Experts of a small language model: 612M tokens.
Below are experts of layer 8 (counted from 0) of a mixture-of-experts language model. Rows are named router (the router's row for the expert), gate (a neuron's input weights, with its number), up (a neuron's input weights, with its number) and show model dimensions 0-255. Each number is 128 + 32 x the weight over its row's rms, rounded and kept within 0 to 255. Numbers have three digits each.
After each expert's rows: "gets" lists some tokens that make up at least twice as much of what it gets as of all text. This comes from a sample of Wikipedia text that the model never trained on. Tokens count by the router's weight.

# expert 2
router:170085139113092135124144126169115162149120077171149145163178166080110145106102115155150128100162184094142205053071117084114134100105155075153164115148150140136104118148128150100126179078134126140074088139185059119121072072093152142093155089087114096136130133156089122102145163116112137112151193166061125096129138159067195127127162159130143117145161111139122130101132169122161127138133162089128169115091068148119120107105152076103141119183146119147109166143119144159102108135103089152145095132123118108085113126117092142201111232088113187127131180146187142142125115153126077163152119112054129113094136139137165126171026206134134136135133105152167087133125086134108187079178140167153097116078140149095126091095137119088093147137129190135142111075131100102107088134134062
gate1:138126134129083139162102089117179117093127116100149113152131160117101127140180084103112121134146139071124168142139109182096151099166169123103087085164142168202178095162148132078153041134161136181149142156114144117178106173148167115120115085150103126078100127135089120076106093174088109111124172143114056140171054139132140085109126066137123128133170110119123103092143107110103138076093169154100126128109137132105072106170182139107119183147153115075144107074104136208194132087086079154122080122133148121103124126094143121166112145133163138103181146136068113115089122169133133069165099101142113190154072152180103139096108172132095107172108148152079150124135111155092139105137119139134131125039142117166141095101135159098162172185161158064120146118098122127217095050110087
up1:224138119092122124133172083166094146097122156151209161138196144164121126074087135149201152151142149132109176134082158079152119150078147134086132088124175142132149100104155111112065168152135189108151131124137075115199102119120190186094043111097169160052175126150115096070100123143145135154154108129153097117165158178139128094132102137184124125130133101130151175088132141081170032133085173083102111097137123169101143124157114117153153131146118139136095135138102093123090100136149093075141095064158100111142108093135128103170161131122138188116152154125124136114142078123140142116139136144131116131147115073157123106164127144183148122178134096121089117152160132128157149114071110156134060151187118165124159077129114081164106115099102145110240159104165127174099099167137147
gets: "0", "9", " re", " Re", "8", " film"

# expert 3
router:150105132110056102167115100165180138130117157121136147188141113144125123162105121088102137118148172052114158120088104126132084123106117156117183079181156111145131096118110203091107166166086122166115150088081141175065085148132111120084160063114110139142097053157182086115131132101098113118185147088087112086145143114114165071127113147136094142173084100174120143115144084079172091227142126122116140081123122131113173149099179103182136090130095148089104102135111154127140154162118139133147072097151106121087159117133106135136134174114136139147115134163112144190067139131114117148118085166169135091126157135182080111138115138145153087169115082142158075157119179186127127097144119124171076162093151122138156106094057030083081176153147111121168124084130161120103162062159172
gate1:090094152101181113126102147148077097099118079128093124144170135119107107157145079121132154121112128144116106134145104122175076104200105111146102103141134126168178143071154141116130123119180095081102140166186122158154140099092111121124158120161153148155135090130149104174148162074100108038152154098124113160119128063054151130187130065106134127156123185209168168136127139076141122101080096141112119138135121181136158095133132153104189088139161106138156050110163111096108137099171051128140117143123126094106121114103119186130102169064064181116141042187117136153136138141137139093136034141100174122128107138140130113041115111124146072121146138145083062112152101186108111129164104107135088094111099138138165119107118107162163128119116102137130192122086165114165076185096085
up1:095141144131116108101191105097140139143083107097086141127112181101146154095119190085077112122112105157126122128156177127088163140169113112041103160092128191129100082139131139097143082164156191187150106098165105148092110201202125133124070142104092121088042157141110079132148069117142086161063158157129101145158147106150142138085167120163100133145194068058091160095155137148096131097143119108119175095151105149123117148133124100154078154078160065117105131127156199180134120105155174181165149144133153143133135137149097119093140106147146131121121204138173139155176147123197121230138177147151141142188124147118096133151137121074097146182107095121134144148133111094097136099147145110138140130152122186109111161149134152104157129117180132087144141163153092134091096083118191
gets: ",", ".", ":", ")", ";", "-"

# expert 4
router:120130154109120107130104090148158080142099146148145135150135083116115129138109161106126140085089129113164109137113091122106113107134166084154072085130180152168164121135115200101119144135115111136139142194120121108154062113116098106065185140150123113172043057166068144128154186120118122132155152196038136136141152159097171048111152117154173137115154141173072138114155102068181112161108214164130141110133090134114174155162172103170185152114115082100149112124114119155076163165110151124125112081115090105133108105124114114136133193127146147152104077128095107136077162137132096168089116198099170114104148112132065119138105121137151098035090108163099150136113124164142131101173117151151127102138185089141174162093129177092071125118123173140213089136134102053144121112157122
gate1:087061188143082032139087130145103145125122103159114111163078109111085139213110118122133107078058132134140120102108180166104111170132142132072140118129152140123161126180098178150133161112145174142142093174184181181158147147119093120124165099131153187111130129134162131193131112121088121104140108133073122091108125060140089146176117149106155155126163125079149082099145155092165097188176143141127107166179147139047089121167114106137137082171120165099160137132139111136151099128139156085093078137085111127074154107088108151103157119104109127140092117108148083147173114107196079146227177122136146079149135135175147198103079127123141089116158117121128106136145116141132112177114145143172061135078092113127186148109152104063129093127083110134079100083071153108113158145129112
up1:112083192144109078171158123127113109128118065137142134189064115120068122157155175147106121114088110136151133133109186104111080144150106116098144119127138115130159159110156159148104137166131143116139177155188156132201128115160097095135150119120118184105110116177161095147150085130137139129121119117121161070150085090114072107193125155147154110189155137069151107124188151044144086124153158106134170142128130129051101101152070128117109110134140144086108147147137100139143118084179166112073109148097090073099114059106136157077131119130138172141109157141155103109144106130185132175255142083136163099208171144151188178122096104126160112137138162127119127127135115108156075216122179108189111071101100095094161162111146135083088090157105124143136114104118156147093157113135150
gets: "\n", "==", " \"", "===", " =", "'"

# expert 13
router:102139151073146113125102158159153154143117098179128152161155123084111135138094135068161156082181167100169174125111092081129111123173143102146092145116153112144135076117141138077130176143085137144129161177159107113107126134118067169090144141070103111096114081165119102086163170144106139160178198153149098088106108150148134090131116134125123118179170111138090118124126146123133092176127133176082129079122090181027134132127136056138096128155128082127142082109107160155121175147149102141125123131087087158094081124148103127217105216122103117111074135129099132109146142134144084122113130160099140142078179145186109177152040191092169103086132145136170145165126105163106141130128093128150103161069169113051172058096115090042082186094140146114145106111113130112136106134119108
gate1:149086101063157162099084097121157131144144143162128118115094154175077129158131162169094112126120093072124150132122151127154154125110174149126145087098174162152121145140119092128116094157155129023116105169076200136138062117144032086125159130157113076124153150151105097141056129129189120117103105118122124146176072099120142132134101149155179131132131113094129081127125137129139073094078087094147150084096134126187126142134100083124140092109128167123156059167116129129070135186152125140166105101147147069173080121149128109121167137081165174134158115075167128177149120153088114120106132148096118155170121098073101117117190150146151191180089144140170139086101113154119124150158150100163100054093062146121185116148140055234105091145131121123133117103118148106149103127137066
up1:067119134160134132135155140137060137158110109117112149145110077082121130154116090140189132112120117172142152092107075120123178122157120081122129171189110106159106138142146153134126164108056125221161170133194137111112135120087202184124109145113152160151096116150169131137176153122066124111162106069133129145059133147181140168093174121099121134089146123206192131173132071107136157121128120129126136159205130173106095152113150168161121073184124153115105122099201140112202114136154107123103156068165126162096138157080125095151095135179140103142106138099133101123170115089136113152118100121171172096095069109181074139210128137150118158122168137116099111145129164150071124150163086143117148164124128096144083057137129101048146147064136080157134113150142126124166087107157090
gets: "s", "ation", "ion", "ity", "ment", "tion"

# expert 14
router:146164152127100101137133142173143147208150150126127096157094087109084161156111115111179119133140199096163179154073094072139123162063150075120080081112144154132183129109108164094144149088120113170116116155152102087111094117105152118037171098099119060157130097126115143065104170091054106163144139093124133130128125135150149090104162105153150162141161124165127144107152121081109095159124127162123121110101112154126121133133141143148153155186135065135155111140125183122129140203048171164119108108108114120124175152123104143181164174043125167108141100145086161173128147129114083143122095153110126098122173141120086170140095154049152165083134061104211137166137093164089187107192112132195111190092139105110135097126142126118098172141130156129120108069157136102072130118111091
gate1:137130102141093133097112117140179176156127114152069137153129108128190162122072125159105153069107110167091132084174139087109098150140134197182137137125136142152124146098180200156056141121132154158117119116059143148142115164069102124096139132130123163173179166104121151133113176124131136068153160161135154119072113143123149136114107158109086118138144105072097161120132118142145145185107134079126092061096129085135127180078096169137185139181097072106131033200104117103115109120068085110177116119116090127143139096115146098130153141053140135148076137158177134142144110060112091127130146109067156172101181126109190111158070114099159118152095108181109125146072139146092153169155143120200153127106087139141129135098159130114039155103128102092122146115213165161113122151128153
up1:134133135134173157065126110135137162164146182090127148094139114111095107136166070147162108143096150127094103133108161168091158099157085113184115148173106158142095078144100140112158136110121143055148152096115151182137091125131116151072103173121134092158167136180166092105168205204183092109132150134115121132134216134088106115155168111114130203166164156135119097136135180095152117150152157157119112103091169139090045117174162101185096125181128149169128150093211075074105093111126086091145162159089138116132133148090122175114151151138099153142126133138161159122087163124122152159148101101185161154060142055092123122137135116136073134103172160085060052122164108089113123148139142128137145076086084153094119165129092183147129096109100155128093132128156077089140134097178115
gets: "1", "2", "3", "4", "5", "tur"

# expert 10
router:165092168091102121157139136149124154147123079126125193122158124122052152158144156124166116150112190107165107100085112079066149090124151118108066101174175109155144048084107178093119162112109178142130110096134117138116136092108060180059133099134094116117086121148147095140113153096107105101141176081101107092092137103080112140140112145152128136108166136185076142124150098073186097148154169158094169070097099150120187153132162148105121151183110135127117108122109165143101183162082165146129099055137152136072125153095115135143150135118153154159133124126106122153172119184145103111097124154138135148107152167124073213119154167193142116082113092135131120193115190142144174079090101133201100112086129113122113099114101036116146173090112183188164135068122132093115144104109106
gate0:102143124077182220073168158122125103173179131135137130147159110085098136105108138136165152138130197149070190122114114131129156084155137203188126128130147118101178150114135112146105133075187142109055139095082140128103114151060132095183135132127172133122155103172094120089096104108130120140169137123120120076059141150151116191139056131147157161185148108141114189128146103135119081070110138122077151098133143135117042153146152077153111085168090171142133096111152128122136071167075161176109116107133155159117139182114205104157128140171095178134106142058106102117134115130120196140120149160144107113196123119127171138167139115111124156159146124123194117104139142126092086093080170146137122130133154075127065175073140098160114157153133141115134128130077149115110153099210119
up0:146118083140113188052137084111138113149140100119102123177120131103108133107133146096122117190063090127159143188138135154170079087148136113089145104126110101152198219143089132090105127113161100169191090109155166126177138183099113093164149104139138108155124140097151136087116146138135137088110175097133156164102199132137181089135127118117145136099087152112125138076156153123140105118100154146098094178114122119154028125156126140147143114173120104107121118143125103077141071157100051138155122134124117084122145188146129104115105086183198162118080109132171126119205090129085125095128155069145159137114095100129217175139137136140158114099169127176153130147093060139184147093171164158059135129132149107090128102108134112136167091125070110090171098124168049172102135170138106
gets: " the", " |", "|", " The", "The", ";"

# expert 11
router:155107122091069116150113164119147101192130146164145119098156076132106134145152127089073057160146172125143143140125123096118102130161111127051116163166121152130144081100162140105144128117111117167131138085090105182144085108120135145151132085123148114129126080116095063143140141090133116106141188088174092077174161163155153127124150196169161174163034097146140095079158143118135118131147112153141112118088084132132169137116131104156163114121117102142106155115047141127087127125145055172104111077161094093128070130112056103177118210077128188161104074132106144161090137132076103131111122130084152144149210127153089137134164138096141097055082120121162084160085142124145157125180125137161086117075104142136139107104114038100083181132086150184100083138161135106095167098153137
gate1:087113140100145108098058176124106111138081077135116138170057121094146130171059130194086101131136129098109123152123102168175137109103143101111074123103159182196127117132093112137134147128147146055153127126136089152139143103099102192098152190202135167100104101136107140180129127176109146152180158101095143057136130165148186135147061137160153109155122124146132124114112183056114147161206065081158111153163156165053091154096141160099140139112190161094099094159139143151062174107129140118160169151157117084157156068147095110132101140107152094163124147108186143145076096149146119156152081127120104153106128137100144133136135097144143128145147202090104102111086156108150066100141162094145155132129117144088128135090174170093121070074133130081140138169136119066113176173123127
up1:099128077137103127130145081081118164137144168093126124087086153108160101082147118085126168150069152163122116126107134139174050137096129149141154105081111115157112155134146091187113152085084106194124150158148136154116153154148111068145127121122092135140170139109122125082119151141173131137120093132081107159126195140159083178129153135103080070129147110171131149142141133132102158093149080106118122131106105076171162118153126103130111099169034191074165155101145138124151167158176136053096109147086198117154073179130120144112160071106141190097137146083079096100202113128143121119100104097113151131166139118184131126081125102181178119028196110176123119114090131112152178133115129135116140109096102139147136153129141089096172169133123166210108160157099088140176067095107080
gets: " in", " to", " of", " for", " on", " at"

# expert 0
router:119135147061087093133063130129129116180083093126121115182113145085050170160139128086152121136118180080199171144077147087085102126144111058102135120158166160104191070132141191135121107124101091176143119156123166185103119091148115122093167100067137098096118120180144139126168128082151149158169172151099101122126084139114137067152098113154128138157156111174106099106127099095129094155101140163113126133101088128112137136120134143164118117126088108134145113131120179114085146125066123155117117122148129118095103079117111155130152198055096132168150100194110113121101115185089122146103143143084186110103132174115125116180021137070164150107129112121253091185110139113121133091172129091121114122149151147066153105127128140145109144169111195107117146081085117112064122132133108
gate13:090176134087091130167128116104129189107112082192124088105058131077113139050131105112150111136223095138074090212156115120042099147129179129178170142106104121103105085114172083158101159153080103108137149131113144161135178100158118177140126118086141080127069091113128143150096133067146094177145181127096118140103093167146115107055108185111113105163170151190139143118077127141075169154135049126162160133144101106125111146117098118165138055107134129141100119088108141162122053134125182162118093143144081147178149135156120086142177120096171137086133126102151152160103130137114152070174109136138140132125189123150205178114101140116143113123088123176141060145108138133125187151140104095151148132120143147118192150088130122123135134131155161121114094145153141110172131170079136
up13:131165141130167099111115160111120105137127144098134144154083126110108087126144148108132121180126108112103170104090089152212137134110126160112100128106131150146108041125134130099110104104147123133125132112166076190180127172108097126104157119115159105119142118131106136163180092150153080157110126095079156131109123164123080083150096118124098188167173136116115150162140204171137155131104100128189121114194103168110127175128124172155127156138122191100131131126069103140163158106141142144099135213128162194043114159211109076088152119062120097117195105180191082101135155105106143107153159103077121099129135072159142130196119165123213119136095151124108148146087086129113095093148058129084122120164124141105101119182121085108116106121025092117156093130123155173089128189144116
gets: "6", "7", "5", "3", "4", "8"